Below are experts of layer 2 (counted from 0) of a mixture-of-experts language model. Rows are named router (the router's row for the expert), up (a neuron's input weights, with its number) and show model dimensions 224-255. Each number is 128 + 32 x the weight over its row's rms, rounded and kept within 0 to 255.
Before each expert's rows: "comes after" lists some tokens at least twice as common just before its tokens as in all text. This comes from a sample of Wikipedia text that the model never trained on. Tokens count by the router's weight.

# expert 17
comes after: " of", " in", ".", " to", " on", " for"
router [116 127 114 147 110 118 114 100 117 126 148 163 185 143 140 148 106 170 147 119  88 174 121 168  97  58 176 151 152 184 154 120]
up0 [108 141 100 124  97 137 127 144 113 153 132 155 130 158 112 137  84 186 109 123 102 114 113 107 127 136 156 136 121 120 114 206]
up1 [153 151 227 107 110 124  89 123 118 225 133 117 145  98 131 107 126  34 108 153 129 125 185 169  92 104 131 126 177  81 154 133]
up2 [118 142  86 146 162 113  68 173  95 172  90 135 139 104  62 154 143  99 152 104 119 102 136 166 117 166 127 129 129 126 151 107]
up3 [161 148  93 145 147  95  76 171 169 102  97 128 128 140 126 211  93 115  45 175 144  95 118 173  94 132 194 119 116 138 171  66]
up4 [ 76 138  76 156 113 101 135 111  60  98 116 158 140 116 168 134 119 145 131 109 113 139 187 114 153 202  73 108  79 116 140  98]
up5 [131 102 126 103 198  85 146 135 128 102 137 120 134 156 169 103 181  83  87 175 113  73 126 108 110 134  95 144 112 128 103 133]
up6 [181  93 121 123 151  91 120 144 178 138 140 144 137 173 131 102 118  48 100 181 134 123 203 167 112 116 140  86 113 104 108  73]
up7 [151  84 163 136 123 141 111 149 207 105 103  89 118 104 185 157 135  64 147 146 143 128 122 137 103 129 159 110 124 128 138 157]
up8 [144  86 146  80 142 145 130  68  93 119 131 127 149 176 174  98 118  92  83 202 133 140 147 113 152 143 108  56 117  70 104 104]
up9 [116 101 112 175 180 112 151 142 212 168 136 132  81 117 191 141 107  95 125 132 105  98  84 144 125 121 148 142 132 138 185 121]
up10 [ 83 120 139 147 158 117 110 107 101  57 130  84 148 132 124 145 156 124  84 157 113 112 103  90 138 217  85 163  70  82  98 104]
up11 [142 116 119 121 127 125 124 152 151 128  98 148 119  85 129 144  32  93 117 154  91 111 146 181  71 135 160 129 142 147 139  86]
up12 [109 141 114 148 109 160 126 120  98 158 175  99 122 102 161 162 140 130 165 100 179 136 185  98 142 170 155 143 119 151  65  51]
up13 [122 109 133 128  80 126 114  83  91 153 129 146 148 100 116 162  82 136 125 128 133 131 163  51 161  96 170  68 121 117 128 123]
up14 [144 128 179 177 135 150  91 151 141 192 150 122 141 125 132 142  99 108 133 130  94 133  73  75 117 111 174 118 167 150 109 224]
up15 [155 109 177 191 176  71 136 156 141 149 153 111 153 157 118 157 136  95  98 154 173 121 156 153 135 170 140 135 139  83 154  87]
up16 [ 80  86 135 133 153  87 107 111 120  85  65  84 136 125 110 167 179 104 155  94 118 128 156 125 147 152 158  77  78 142 163 103]
up17 [103  65 153 167  81 125 140 125  99 128 118 160 134 140 209  40 115 158  82 113 163 135 104  96 108 118 185  87 100 117 159  92]
up18 [155 168 142 175 134 102 140 106 147 146 168  71 105 104 139 167 176 154 123 140 119 118 123  91 140 117 124 137  81 128 134 141]
up19 [144 138  99 165 142  57 159 171 157 117 175 145  94 128 199 106 130 182  79 118 172  86  93 126 123 100 168 138 117 138 168 116]
up20 [118 155  68 140 151 112 124  97  75 123 105  91 123  90 134 146  90 100 152  76 170 169 143  85 114 135 127 130 143  99 146 143]
up21 [ 85 134 110 131  89 128 107 119 113 159  97 102 147  77 132 156 108 134 114 101  99 152 146 128  83 146  91 113 147 129 160 201]
up22 [ 97 165 178 114 127 116 135 131  72 139 104 129 184 164 167 177 114 158 106 109 172 115  86 135 166 153  79  74 119 125 115 149]
up23 [ 80 164 156 161  90 170 151 166 120 192  77 132 142 148 210  91  99 168 121 151  99  88 145 146  88 130 124 121 137 127 158 202]
up24 [103 154 101 115  91 107 152 107 117  83 109 134 110 124 164  74  99  93 131 135 120  67  78 138 101 110 137  81 125 136 149 166]
up25 [122 133 121 127 125  38  81  87 142 129 139 145 151 144 149 150 168 159 102 168 168 152 157 139 137 101 169  49 114  95 169 134]
up26 [128 158 139 206 118 128 174  76 146 133  79 137  84  95 172 104 158 110 144 132 113 120  85 188  94 189  94  92  66 131 127 190]
up27 [120 163 142 109 156 158 108  94 189 137 155  87 126  84 132 164 114 130  84 142 131  74 139 129 127 131  83 156 128 138 173 158]
up28 [ 89 161 115 166 125 105 164 131 149 144 102 149 143  97 111 142 174 116 199  96 125 113 108  93 183 255 117 129  40 120 117  86]
up29 [109 123 134 177 112 107 171 126 116 138 140 126 141 109 172 151 164  84  22 147 200 139  88 162  70 108 147 104 109 117 160 126]
up30 [160 159 122 124 132 130 141 123 120 120 160 125  80 128 181 183 167 110  67 137 154 150 115  83 101  90 145 117 106 113 148 164]
up31 [171 164 150 140  87 129 116  98  67 127 103 160 145  94 195 148  96  90  52  80 206 124 135 140 103 103 187 137 119 120 146  99]

# expert 25
comes after: "'", "2", ".", " is", " as", " with"
router [ 37 157 166  95  95  93 100 129 121 168 191 138  89 158  78 143  94 190 164 140 112 134  98  86 173 119 161 131 174 163 154 120]
up0 [135 111 149 132  82  65 134 110 111 112 120  99 128  81 167 194 110 104  95  78 162 149 137  96 163 136  82 118 175 125 151 144]
up1 [184 147  28 139 150 117 119 108 106 109  82 154 106  89 126 166 163 106 140 150 129 105 102 143 158 120 105 153 111  82 124 174]
up2 [201 167 147  63 124 173 107 137 119  75 139 112 136 164 170 157 116 129 125 107 123 137 151 127 120  81 133 126 174 109 157 135]
up3 [122 132 106 125 130 112  97 146 117 185 129  81 123  82 126 123 180 145 132 134 169  79 158 126 160 196 120 167 171  94 153  93]
up4 [122 125 139  65 136 135 122 119 100 185 169 132 182  88 119 184 110 121 143  95 100 153 105 124 116 135  98  93  74 164 135 112]
up5 [ 81 151 170 208 149 111 140  55 147 157 158 115 125 129 170 198 152 157 149 150 157 114 155  95  99 160 145 126 156 122 138 136]
up6 [101 136 130 193  95 117 200 159 151 155 137 146 125 100 145  95  96 141  74 153  98 142 124  86  93  83 135 117 122 123 125 187]
up7 [ 96  87 117 121  99 123 122 125 156 114 131 156 120 156 134 120 109 174 116  77  99 103 164 104 131 162  92  90  79 162 163 115]
up8 [101 130 106  92  81 132 120 127 101 139 111  67 137 157 188 125 174 144 131 109 100 126 188 143 169 167  90  99 101 114 161 131]
up9 [ 91 191  93 111 135 105 168 124 108  87  78 101  94  94 140 138 106 147  92 140 140 133 127  90  78 127 158  82 114 135  99 128]
up10 [ 80 122  56 153 179 178  90 114 139 155 152 163 153  59 115 156  80 161  92 184 135 154 164 183 128 182  95 128 153 139 115 138]
up11 [131 143  74  91  93 146 136 135 174  87  87 120 173  97 120 113 133 108  75 204 122  57 190 183  98 151 128 167 157 163 130  95]
up12 [111 147  83 147 156 130 140 133 144 144 107 106 123  78 146 209 154  86 100 178  78 108 104 144 174 110 121 101 119 137 101 127]
up13 [ 85 141 168  73 179  99 151 122  99 158 184 107 167 151 148 128 103 105  97 157 125  62 115  77 111 165 106 181 152 133 158 127]
up14 [149 117 140 122 138  98 117 121 156 126 158  79  97  97 121 202 136 120  92 176 112  83 170 136 157 105 160 153 151  81 134 111]
up15 [149 138 143 121  93  68 135 110 145 128 132 126 120 181 132  99 110 119 126 133 135 169 154  76  34 119 116 149 120 111 124 196]
up16 [134 146  89 123 130  68 117  94 143 116  68  15 100 145 127 158 197 119 104  71  93 187 145 195 170 115 150 138  69 115 131 115]
up17 [131 117 146  94 112 139 135  74 110 100 164 127 134 124 140 150 136 103 161 148 129 116 114  57 157 103  53 126 142 154 108 145]
up18 [142 136 160  92 101 134 149 151 143  89 140 147 147 148 192 142 141 133 143  79  82 121 128 102 125 142 157 154 135  99  92 126]
up19 [129  82 115  91 113 155 173 108 130  83 146 167 187  70 126 167  33 142 106  99  87  88 171 124  83 159 144  87  79 151 139  59]
up20 [172 117 101 158 135 120 144 102 110 153 125  86 112 109 151  74 119  71 104 131 199 142  99 117 147 151  80 137 124  94 129 111]
up21 [157 131  93 125 183 103  69  58 103 104 110  94 107 113 128 138  87 129 143 120 111 148 136 153 120 132 162 164 188 114 157  74]
up22 [ 94 137  57 117 150 160 133  88  77 108 139  99 126 133 176 111 119  95 120  36 107 171 143 155 157 132  44 151  95 141 113 112]
up23 [ 88 127 161 101 158 143 141 109 141 145 112 133 117 105 106 183 105 135  53 131  83 170 114 192  83 140 133 113 149  93 168 139]
up24 [ 96  73 173 112 172  90 129  63 147 104 137 156 104 103 145 135 139 205 124 172 156 121  77  98  68 205  87  98 167 126 172 217]
up25 [196 127 140 132 143 122  94 144 126 133  95 124 131 124 134 188  92 119  79 196 110 148 179 156 127 125 137  87 144 137 156  85]
up26 [ 99  67 145 101 114  90  79 111 135 131 159 108 106 137 198 140 115  91 129  96  52 104 125 128 123  93  96 130 163 113 202 162]
up27 [ 75 170 155 107 134 164  98 114 157  65  63  65 115 195 174 140 128 111 105 110 143 106 109 152 152 179  82  87 126 149 141 150]
up28 [150 167 119 155 163  81 120 172  92 171 138 147  86 151  91 120 127 156 154 154 151 103 104 118  92 143 153 182 122  62 130 178]
up29 [130 159 121  93 117 127 108 102  58 142  98  20 132 103 132  92 101 150  16 171 109  92 138 144 146 186 119 144 138 134 166 117]
up30 [106 152  91  83  86  76 128 147  51 139  92 134 137 117 144 173 146 167 116 125 168 123 167 130  63 140  91  77  99 131 149  83]
up31 [156 110 128 163 137 132 160 104 143 150 186 143 102  80 124 130 133 127 168 115 144  90 182 166  72 148 132 209  95 158 122 158]

# expert 0
comes after: "'", " of", " in", " It", " it", " to"
router [152 161 133 130 114 151 114 114 108 107 146 183 172  94 151 135  85 162 131 132 102  75 187 122 105 113 141  82 128 120 135  51]
up0 [157 126 163 152 105 185 158 160 119 127 122 156 107 133  96 150 122 141 107 143 168  82 106 110  96 141  85  80 170  85 133 158]
up1 [ 86 111 112 149  68 139  72 113 182  84  91 101 175 122 212 150 116 111 143 100 135 101 100  96 127  92 124 100  90 177 163 105]
up2 [ 69 102 177  96  87 142 160 152 116 156  77  99 115 119 142 130 120  84 119 132 120  41 176 201 131 133 154 135  82 133 145 172]
up3 [171 118  67  91  93  91 113  95 214 128 164  89 124 142 101 125 144 144 118 156 198 129 154 145 119 135  87 147 147 174 146 186]
up4 [165  99 119 210 119 110  78 105 113 101 172  59 152 117 166 161 140 147 147 152 131 144 124 132 172 184 181  91 170 145 161  88]
up5 [153  86 154 113 100 159 140 152 137 161 110 106 124  81 234 155  99 148  89 146 133 194  83 141  92 132 182 139 131 181 145  85]
up6 [131 164 141 134  83 181  75  99 156 101 125 130 108 146 238 120 145 111 103 102 153 156 104 127 172 177 116  85 154 148 114  73]
up7 [144 117  76 167 114 164  56 130 195 143 144 173 141 155 116 126 120  96 134 185 161 158 119 129 185 133 104 176  86 126 115 109]
up8 [139 161 140  83 142 164 103  82 142 147 121  93 152 130 181 117 106 164 142  93 123 133 115  74 167 122 186 100 135 108 149 134]
up9 [ 79  90 105 104 187 147 127 139 132 180 151 112 103  71 176 214 110 101  75  84 132 158 125 133 176 131 115  84 117 149 175 104]
up10 [ 80 184 114 162 147 143 137  58 112 137 152 140 116 111 151  76 156 141 121  64 104 135 142 100  83 144  30 136  77 118 121 144]
up11 [127 157 134 183 154 167 136  59 149 178 124  80 113 101 187 120 105 104 166 114 145 127 134 124 137 147 136  92  67 109 104 107]
up12 [104 100 120 140 103 179 176 140 173 160 210  99 108  81 174 108 161 119 108 152 121  94  65 115 112  85  66  75  91 139 154 162]
up13 [139  96  99 125 190 148  78 143  76 170 135 172 138 174 170 119 150 100  97 151 128  73 163 128 123  94 122 172 140 156 139 173]
up14 [126 175  85 109 161 145 123 108  88 111 112 135 119  96 119 127  91 123  43 158 121 143 158 140 117 101  68 102 132  88 178 115]
up15 [ 80 159 108 107 136 120 164  96 144 166  72 153  89  92 182 102 143 139 137 140 120 109 121 108 182 178 123 190 138 124 114 238]
up16 [164 125 106 137 113 107 165 238 189 124 147 166 155 127 130 104 213  28  81  92 121  99 110  54 112 107 113 133 106 147 118 116]
up17 [156  76  57  84 170 182 136 102 143 128 150 171 144 134 115 127 130 139 141 128  94  83 123 123  67 137 117 118 109  85 170 154]
up18 [160  73 159  68 153 124 130 176 100  77  98 146 155 176 153 106 112 108  84 160 120 137 113 130 128 106 147 126 146 144 146  89]
up19 [186 102 179  33 209 108 162 150 117 116 131 133 156 160 164 155 131  97 116  68 103 185 105  63 152 139  93 164 120 136 181  84]
up20 [165 153 168 164 112  64 175 163 108 124 119 102 151  93 155 109 105  95 137  85 113 107 139 204 107 158 125 128 157 126 125 143]
up21 [ 89 128 140 114 128 163 169 108  62 164 108  48 158 104  90 114 134  89 114 118 158  93 201  94 124 115 158 171 155 108 161 130]
up22 [ 72 170 117 123 169 103 111 173  98 138 148 115 159 188 142  88 144  87  32  81 114 141 182 108 208 179  96 104  88  94 108 112]
up23 [ 88 148 134 170  78 189 167 122 133 141  83 203  96 117 144  92 137 100 108 101  93  77 143 105  63 148 114 122 133 114 114 164]
up24 [119 140 107 159 111  86 151 100 160 124  99 115 118 147 152 131 164 162 121 163 120 109 192 116 152 149 157 142  98 107 149 136]
up25 [206  83  31 171 133  94 116 126 151 111 155 161  99 118 144 113 110  78 117 133 136 173 172 121 149  96 161 132 117 127 143 103]
up26 [117 115  70 121 144  93 120  73 109  80  88 111 146 123 151 121 139 154 124 181 137 134 124  79 187 167 150 165  91  94  98 109]
up27 [105 103 143  84 196  48 142 113 143 147 131 140 106 137 192 118  84 124 121 159 115 201 140  99 111 196 127 138 100  99 119 120]
up28 [166 146 140 149 153 130  68 110 104 107 107  92 159 144 167 134 124 149  97 152 108 158 154 125 173 171 111 115 129 127 121  97]
up29 [136 178 102 105 137  91  79 112 101 120 107 115 173 145 170 146 116  99 129  91 167  91 161 122 110  97 113  79 141 100 169 150]
up30 [119 199 148 111 144 134  45  65  85  89  53 113 110 109 156 147  79 188 140 138  82 134 110 125 204 128 160 123 101  94 186 125]
up31 [ 96 124 147 115  98 124 124 149 152 132 107 152 169 133 121 143  90 106 114 178 110 136 158 170 162  78 140 152 158 104 161  96]